Weights of a small mixture-of-experts language model, trained from scratch on English Wikipedia: 32 SwiGLU neurons an expert, a variant of Adam for the experts.
Below are experts of layer 2 (counted from 0) of a mixture-of-experts language model. Rows are named router (the router's row for the expert), gate (a neuron's input weights, with its number), up (a neuron's input weights, with its number), down (a neuron's output weights, with its number) and show model dimensions 0-223. Each number is 128 + 24 x the weight over its row's rms, rounded and kept within 0 to 255. Numbers have three digits each.
After each expert's rows: a language model's description of what the expert responds to. This comes from a sample of Wikipedia text that the model never trained on.

# expert 16
router:139048128117151139120092131165122112132191099108127130085121138110138137119172120127150157132094119160086136126112099144089154142136102135123118130107191117176113174153113136125135132126145133113114171147184083098100150099139154143139147062137156123106186161138128106097129146127127108145114147152156117099101083104120114108111137156142103124095133147138113119163097121138175109171145136139068159130133141152140084144127124123112117134162124193139157158125152112154091135115186123108163151147107126120132136136141107114148123122115127141145140126148123143123137164132126145156101161135107166105128161095128128080141142103124114137106134129110155105160117156099143139127136
gate2:136118135141137110139152141120139122191096111128142171150162110166100085098125129130114155124098114116167130129161127130108132132133147120136137136127110136141129116090159097168140110128123132114120103134112140154149160136146143127137111141110097083154126075138147115162105073137168123094135126147137122145112138153133118139135123114170142102142144142113128140173163073106085139116142143102157133134117143108103138112162125100141139102137161107090137138086118141113099157108133132126126089144095146121139084179130130184133183155180122164172126118115131138106146177141150107081183064139107127117116111165140145134184137191107109104113072149140129147115147126121112124143100
up2:131076126078153132116115170133150127112129154091152104112121144124123098122165141085118184168117133145137126112102173110128162115133108146095127127156125103130107206112126108149100126141129114160113150130132093130085116105087127198104125144134135129128110091146101128108154127128105128106115108137115152098105101154110112176124146111136120158134149134161133139130130155099186111145083099142101123118136148137167141106108105106147181120135117108135139098132101134159063112127153137113125132133151121092144146124079107136174126092098173144149117113131181087114143117147122107182099110138123130124150151130133158151125144078124116124131102127163138111115109112113182168111116
down2:139083129117195103132143157093151105158117146133115121139156112119150122152107110112144141122124117159121153106089153155141092133157171116091136160133132101119120154155127131098122126147152128152118150117153052132086145104119119119118105105163141107122166140123069139123190112097118133137108102129109101094123121174107123126117152123165137133111137140161144147106116143140174102140139102138077109171100130145169148112099119153158112146108153103136144093120141116167075142087151123116156108147184123110078151140124088146140096122113128134168091102140118117178156160156109097136126150132125119117120131082078132105090126133130121096135135168122137106132150118151115161136145
Description: Table cell separators. Pipe separators between table cells, plus commas, colons, semicolons, dashes and opening parentheses in running prose and lists.

# expert 20
router:137130128152118133162118132183084110176113153126142153125102077122095122107159125078154146109123109106135158133145106136130135094130126123126141139130137131159137155095183143137111156096137133120081123181131126111119175120147145134084140133136125129128177117160134116123108103113177143120110091103132129125129131115111100162126118147162129154086113142165125148138155148127161064171137137118119173154129127156139162123129148127135139120129149168122138116120123089139137164121168148134159130136163134138100137093155097173136129128146180133172126124158131143127141159172139178157129163137067148105109159135099153076132092141085117088130117119073133153156155111113118103119107
gate0:139102122146126129124114113088121141155138119123129131082122083134151145115147126176144160097100147148132119137105115142131150143127135091135134132083096143143134159167128127138116133180079156151121152075103110088141124137106151138093169135093127115127153193129139123180121135118112149119089092193155184099111116048142084124170135126138128111170090135131146122141110158115128139162116187169123113132095158104123107148143143158120148119159067101120136142115106111126128099090127162116123117126111131107159110154121082133131148128140105130130135128093135107139146131128085141167165150152135162106143096111138137128101122099137106139159181139144158104112132142131140134136125
up0:114103106151130128172105152130120136143108061138091160151202124075133104134135099128102105130146117147094171115076148133135117109143085123082160135104150133137134089136139112156123154089141119159106073125138143140121158147141123134135107121133146135160128116119156115121143116168132114095078114085112129135100121159130095107127211128153100103052135135117096104156102126128147125086082133145110140143138109123115126113119108107134166128135123152149125135150136112114128120112112127096116106153142100112140098133126119156143117110146088112167146125117119125116138118101161154167139142139160141123118142120132151160133110167108108149153065139140145158187154095132132086110127
down0:118122121111139171147159142146140135111123133144152140128103071139143154097171123134092157126140123118145106168155146156115079079085146138145129102100097091083191145095124118090100133128121128121094142135127088164118124120156134159147166141158157110127124120106156133137177115082122118140173135091154159087144133111165130128131091126137131140113090112137120141132141132186143167114158156135132095138167092117115125133115153136101130122157098145140132108121108147131083137137115106125141130146100143064155116143144160142149109126111114184145162150107142137141080166152124134141130109130138134110152129167153075162100128176158094154161157137109130097169124110132136121112129
Description: Mid-word suffix pieces. Middle or ending pieces of split words, such as ing, ed, at, ung, ion, as in Constit-ution, C-at-alonia, Feder-ated.

# expert 13
router:139133169104129114166133116160134124129163159142121154123105116154138154083102144069177141130109057156077121089119111122106109140113154106127128136106142116135155164146102133149113125084134130147123118146105108110157116160111152142102148096095152099128141114166121125134122110134097094102137078138116125099114131150094083126105100125123149175083101112131135169137125128093138109145115162112136174127105146145128129119124160152140126128137124123132157149157178115158130145144154199129169133103136110120120106109161139158161127121159149128110114114156151110117142139153166183121120174170097169116113175132148121136135133113095128078153142104144105163171105130130103139157100
gate1:154133118116151119120124107127144134112129127116156146110136116141121113145083174116127149139102102096145143157163083135114095125151115139138121138142112087143139128141111104130119127159165137118072153117106131123136124066205125109139110107108140159114143137129041151123112144107089130128155163127126162087173144136135124107153125115151102157161129105139130129147126185111125092107115123115102079123100105151091083111168134171146145102105093157057163164107134155125112118093128127135128136139083160112142114141145129119105121133132139145142116134110117114110110134155155119113132103103087126106090137109113118108108104183098118109109136142090102094106073177143136139135114
up1:158120130150121141135130106096120159149096129145131124145129160113122084115134090125140114170167106157130095118133154125110116101109102132111092161111111130144151143134143134087088143106110178131114118110092077134099137126109115131087149153117128142148107104131102141101119109181139125143121142176097111113173103178149073165103110130139162120140108136145154128145119194132141127151094126096135109151064135099126131130131139126140107121128116128100182124093173099149155111088187162130102179103100144141145150119133113163111155141160130124106145120085145166113143110126095132119079148109126125098133090118075141116100160116137124134142126152149141106138158091116093121163126
down1:169128119152117116124155167146168123139136120104122110174135130138163121152094160128132071151155164109114134163107126131091150119119108102098117113153110123079123110088101178115146144170140156130086125126145124094079133112119142132110151123142116176099080193167153112114169120126146160089139140138106109157150129139122096107133149102120142149121129090103124113106109157075108136064143143151133095168090156122101165143111096126153095116095113138105144151103110133156124119143148124122117111101119143139130131127101130076084139134132138102142119133153109128104091130149123096157113151179077119133145126101107115148138123128148102154113098138148117143147137118090110141131193
Description: Mid-word pieces. Middle and end fragments of words and names such as ast, ent, ar, el, as in mastered, taste, Jurczak, International.

# expert 5
router:181106162067143099120155172130172134148148108127098117135107100144108135135123151116134159119133101113126150139136113127094126121098119148126138114176107167168123162164106123142123151123131127086067124157149127096088142138173142131164139088136143066118135150178136131116163144142126086141152139140102118129084143131087102132122163150143137160136112159144109133154116105117109124164131145094086092182097135120098142179147133116098124133115138131080156124161102155158107150160150107085163110113128140106133149119116117141141172156122128141139111145140119107135120145139156091130096110163114185130125129126121144110165127138096077094097131140140144090114112120080142128134126
gate1:131129120159105115156115149154058106126118190105129118102138136122145149089172108111160152149110115166110156129119138146135122086108126087142167147141171076104130132117152150110144092100129128161156141124103092110149154124106103089115108127151081176146172166083116114127128110126138134098141064103139111126125131135163141105127101118122096122107116080161121140118120138131164072122122121146139168099137123131135120115113146120114143152120140130120141139107139098121149130105146177171132134121144136131145133133162084144111141131129124113124111071141133142128136155131150197112156192142059147132114152130120138118126157103104100114139171100127120150150134134171094123115103
up1:165134141085180160124138189095162121105132099138112096141096144123128126134093141133135134132141131143120149099127096127099112155100108133130109094094131111142145152138107096158143119067113124127105123164169122135074160158157147180120161069148144111137140134171142123120172138120126124124116138107139124114121118107087101131107146123140153139140130152133106165160131127124122143110101152096096107169129124165122125124161109120098154135125134099102135107082125161156091122142164093110148105151098124097122143121110137123141129103086139180126111157127136129095128161149158066135093107144125125094150145132122160139122144118110113109092105160141141026128147153093136128122130
down1:131094176094148107111129136155178129081146110106119138128098106126140119142131148186085101111094117095159101145123120102064125145123108141126114105132098105128124135130097133160149119166145132112105162124154142054082121094120126128152114123095132100094127115076121159112153140116124093151121096124144119131118105114110110119144154150090134154126137127140117123150131113103160145128097184121139115127096164137108144155131099119139108083140112124159146123115140141118088127111125103090131132099123090105117197144111102125121124080120091122147124158121133120129123198119154092177094126134084148106146078154169148116167125118161108126111102163136134097143124121102137132151132
Description: Word-initial lowercase pieces. First piece of a split word after a space, often lowercase, as in re(cent), b(attle), w(rote), st, N(ZL).

# expert 45
router:133134105091117120179151161182143141115124108136129181096102083112117092141102119146098148074153104124098166119110095107084139137103108107131145138088106161143119158162160155115092145130115117102104099121141114126130156129125131134150166095093138122136163099144155146133122149139171106135114161109177118087121100126104113137154137125095129106111117156122087134150154093133103129159112101140109137124108118140129125152109143126110112099113143143105126095113155145158134173117120106125153112120112107128129151185092147130145158115135098157167135137138133132124165132144168187145107125183092114140131129095151079117165135128143141080098129115104115059125157159127112090142150
gate1:099144083147132096101123106128129148170130143116129149106113141151155156094165120107121151110129120116155131127114116151126083146134159218102184140115111141131114119176104175111126123144112121110124136167123124092118141119122154122130108159108149129121144151100144122170123094159132117130141111127088150153157158104144091179114115105157088157089119128128133109107151088185138135130128151123142131135152121175118148141137104135156163143114154107133134138145143146118137106155127094149152126164116128113138135131120103159092121115110129094136133132131170148144157154086149146164166124129130124122130152114112129103093120123111134176105163175121124169091152085186067077103152
up1:118116136122125148151136105110086107156133141119130176096136128177107101077124134095127101136151098096110080112121144156138205162179114150111132113113167149068133132136119107103097164108124170146077123138091143163093153077093129133100118133167101137120104094149143112107100137180090106119104100137147141134166130141114142172135100134121140072114130132139173134164118127121151125121128120141141156116139123136095166112095137105139129129144156093178153136111160120109136130128161113153143118156096128106175155168113126141110145130129136120090147140125134097149135150125114115150148157128158103152118118156107127121124144139181114166100106133123100154095151151162122103143119
down1:113133101176088133112128139156096114134134163103109134105140150130110154128118094054112155118117133125162157143165158113163152111143149087120111170139132124141126126050159148090128128149102128131151072130146147139082165099108203137079124123130125167135135117114166116132112161131111124087103172154093157125110143094127126160165114129107132132148144118136153149125115112148147120113135114147131129151143100096130162144137185088160147143115179106130143141168119094105120101120088161136144138154159128154146100128134105131147122128107150132131139141092129122122123138167115134123084158135137154103124109124120136109112090146134090130150132092153133145101112110134205113125108
Description: Word-initial capital pieces. First pieces of names and words, often capital letters like M, R, P, Ch, or lowercase m, starting words such as Chevrolet, millions.

# expert 9
router:120144138129144092190106143118143089090164152098119159128122094116152156126101151118149174135112111170120135102107102129114149109181135112149113170131137108137159146131080151102152149101157123120176143123128128120119158082142121111121165061130149148114217130119154106107149144153126119123117117127106122145128116138104117121109139132112107160125111097184155131159088140145153117127126166143111119153093136118162145158154127123108132057148117151146145137141139091154114161146091126127158113128100184145113175074143130096147111111154138151107089105159123097122132125144156113131081109135135125093115145092138169094129146111155115128121164139118125111103129116134140118131124
gate0:148087130099132120155169123148132172169132097151124134145154162112118124102143124092113108155094126117126099166114137152112107112087089137089156125119145126146138149113133064149143099133113135151115155139100073161158081132097113140142092185119141136141084109140106150142121159092143130101121101107128147119118101132148096121139139161161138153142116112106149135133144157137178162143149159128114128128139111112098108121148128157150131101112132157105125116102148128135157105118165127097163075152103073137110123139099147142136121143130103142127151180105098123105135153090110128105148069181105160105127089133066098170116130155097136117135121123131117125136151110127106111187140
up0:108159115132099114144129110125114105133127137131159114088108137175133220074133149068122153122124150143136129078123150147138139152120138121163156132108146131145121108134151164134133097136160061149125140089130109143134122144129166176076137122116125148084175134133128152159121105148108126113168136140143118138140162110117122106127128113119186119115112126105133201181123139145125109138112167107097134148106103129098102124132147157152109153126142143138127145143098121130183128161134120152097191137135140108131111113142131146111112149146118109123098113147163135171146116120115146121114149134128125197078121124132145145108097071114131101157121108114098140104137139148110106098153
down0:115136136127134106118135144126144119126115170107117137086120153135137163117122084129118142087143104077140136115124097128102170119103144146145146153097165069127139140128130137150134098190171118140124148169116124130136095148150125125082129155094121124134098109167070108128136120144147116135159151086129101169132121115138147142154133137134122119170142145134120148140157144095127148144138110089146137125121126098151163075120188128135142117129168138108164144147125102129094082169116111122142106120131132107130135164122143076134158150126187120159150105096105133109126160128168102159131123123095120101105121144083117163090104155046120118171088121135119160109166116139114123141098
Description: Conjunctions and hyphens. Commas, hyphens, en dashes and conjunctions joining words, numbers or clauses, as in by-elections, 2018–19, and, as, or.

# expert 53
router:148115119117115101162138153139089105166130164111133148113139085095117165093113085132132173125108074160100162081124149117130144112143132111126155142090123096143092141142148138148118107142109182137085144111099065119144153117109160142120097107123106114124167148146118136156126112119119112097096099136137126129127106083088100118138138132146117133129103115125175154175087151105150127166113148138097162179120121153130145118168134141166145119144143135133147128123143125175141149115122137157144145146125120113149122107157103098136147123166154142122148139153134144122161184144191153108116151157104154102142173147145123115140099092103065125164187106117131128155156141115120132128121
gate1:119099113086143154132149136124130149082129167158105184140148153125106074153158146083128181143139132110110138137125096109094087154139129149104089081121138120155163106089136126125126140135114129137080140128132132154112120094173139137152110138125122152130169122160146156163131109098157119153119118118115131129127139161108111122133146165138117091094113111120110126171118110146132114131124113084107100165150125105079148097133084107138130124123140153126138100160140198095135138118122121108166143137147149109114120154127117143196174123166115115081154109124142193147126148114133135183152149152124142103110140153137107122110108186156155111128165103147132127122125088128138147091132
up1:119136150088141159122123097150131172140119138107121148149109186137103104147157129141135134137154126118160105144155097092115115171144097178099147075137109125136176098107130149121150120133103133117097113147134119170121125132129119113139127155137165115140124180161146193146105113139139120124161129090108152154129128131139120089113143166145085149100123134150123079144119096109167084163119108135158140156127152128119120128178070111119172145126120106108123115077148153117144129152124110138101164106191112115111122145150111142139169131143088135140152078134132137135141121080119127147130107106117124105094108092159130098134095158114185128118166145125176125130110110079117133133101
down1:132130153133082143089131090150091102126110176124121156125105066130133153116135130114122087151124102114114126119108145136098145122153117067111096106121123155114098149109161132118117119127104143100145108109140121126122119116131083138122106185126145082113120097118161081181104144209147116161101088128176136150076155139123114145119129131150149093128161162140154147159106131101113122151107061072127138131172091124121155116127122127124115107108106154140145139146116189121114082119117136127138132111142112107125138134137138141140164151111153157137119147114122138104090141157107106150119122161166147137107103125152081114129098134118141071154100137147139131107109128083117149130145
Description: Word-ending suffixes. Final suffix pieces completing a word, as in (spec)ified, (narr)ative, (mountain)ous, (corros)ive, (Cor)ps.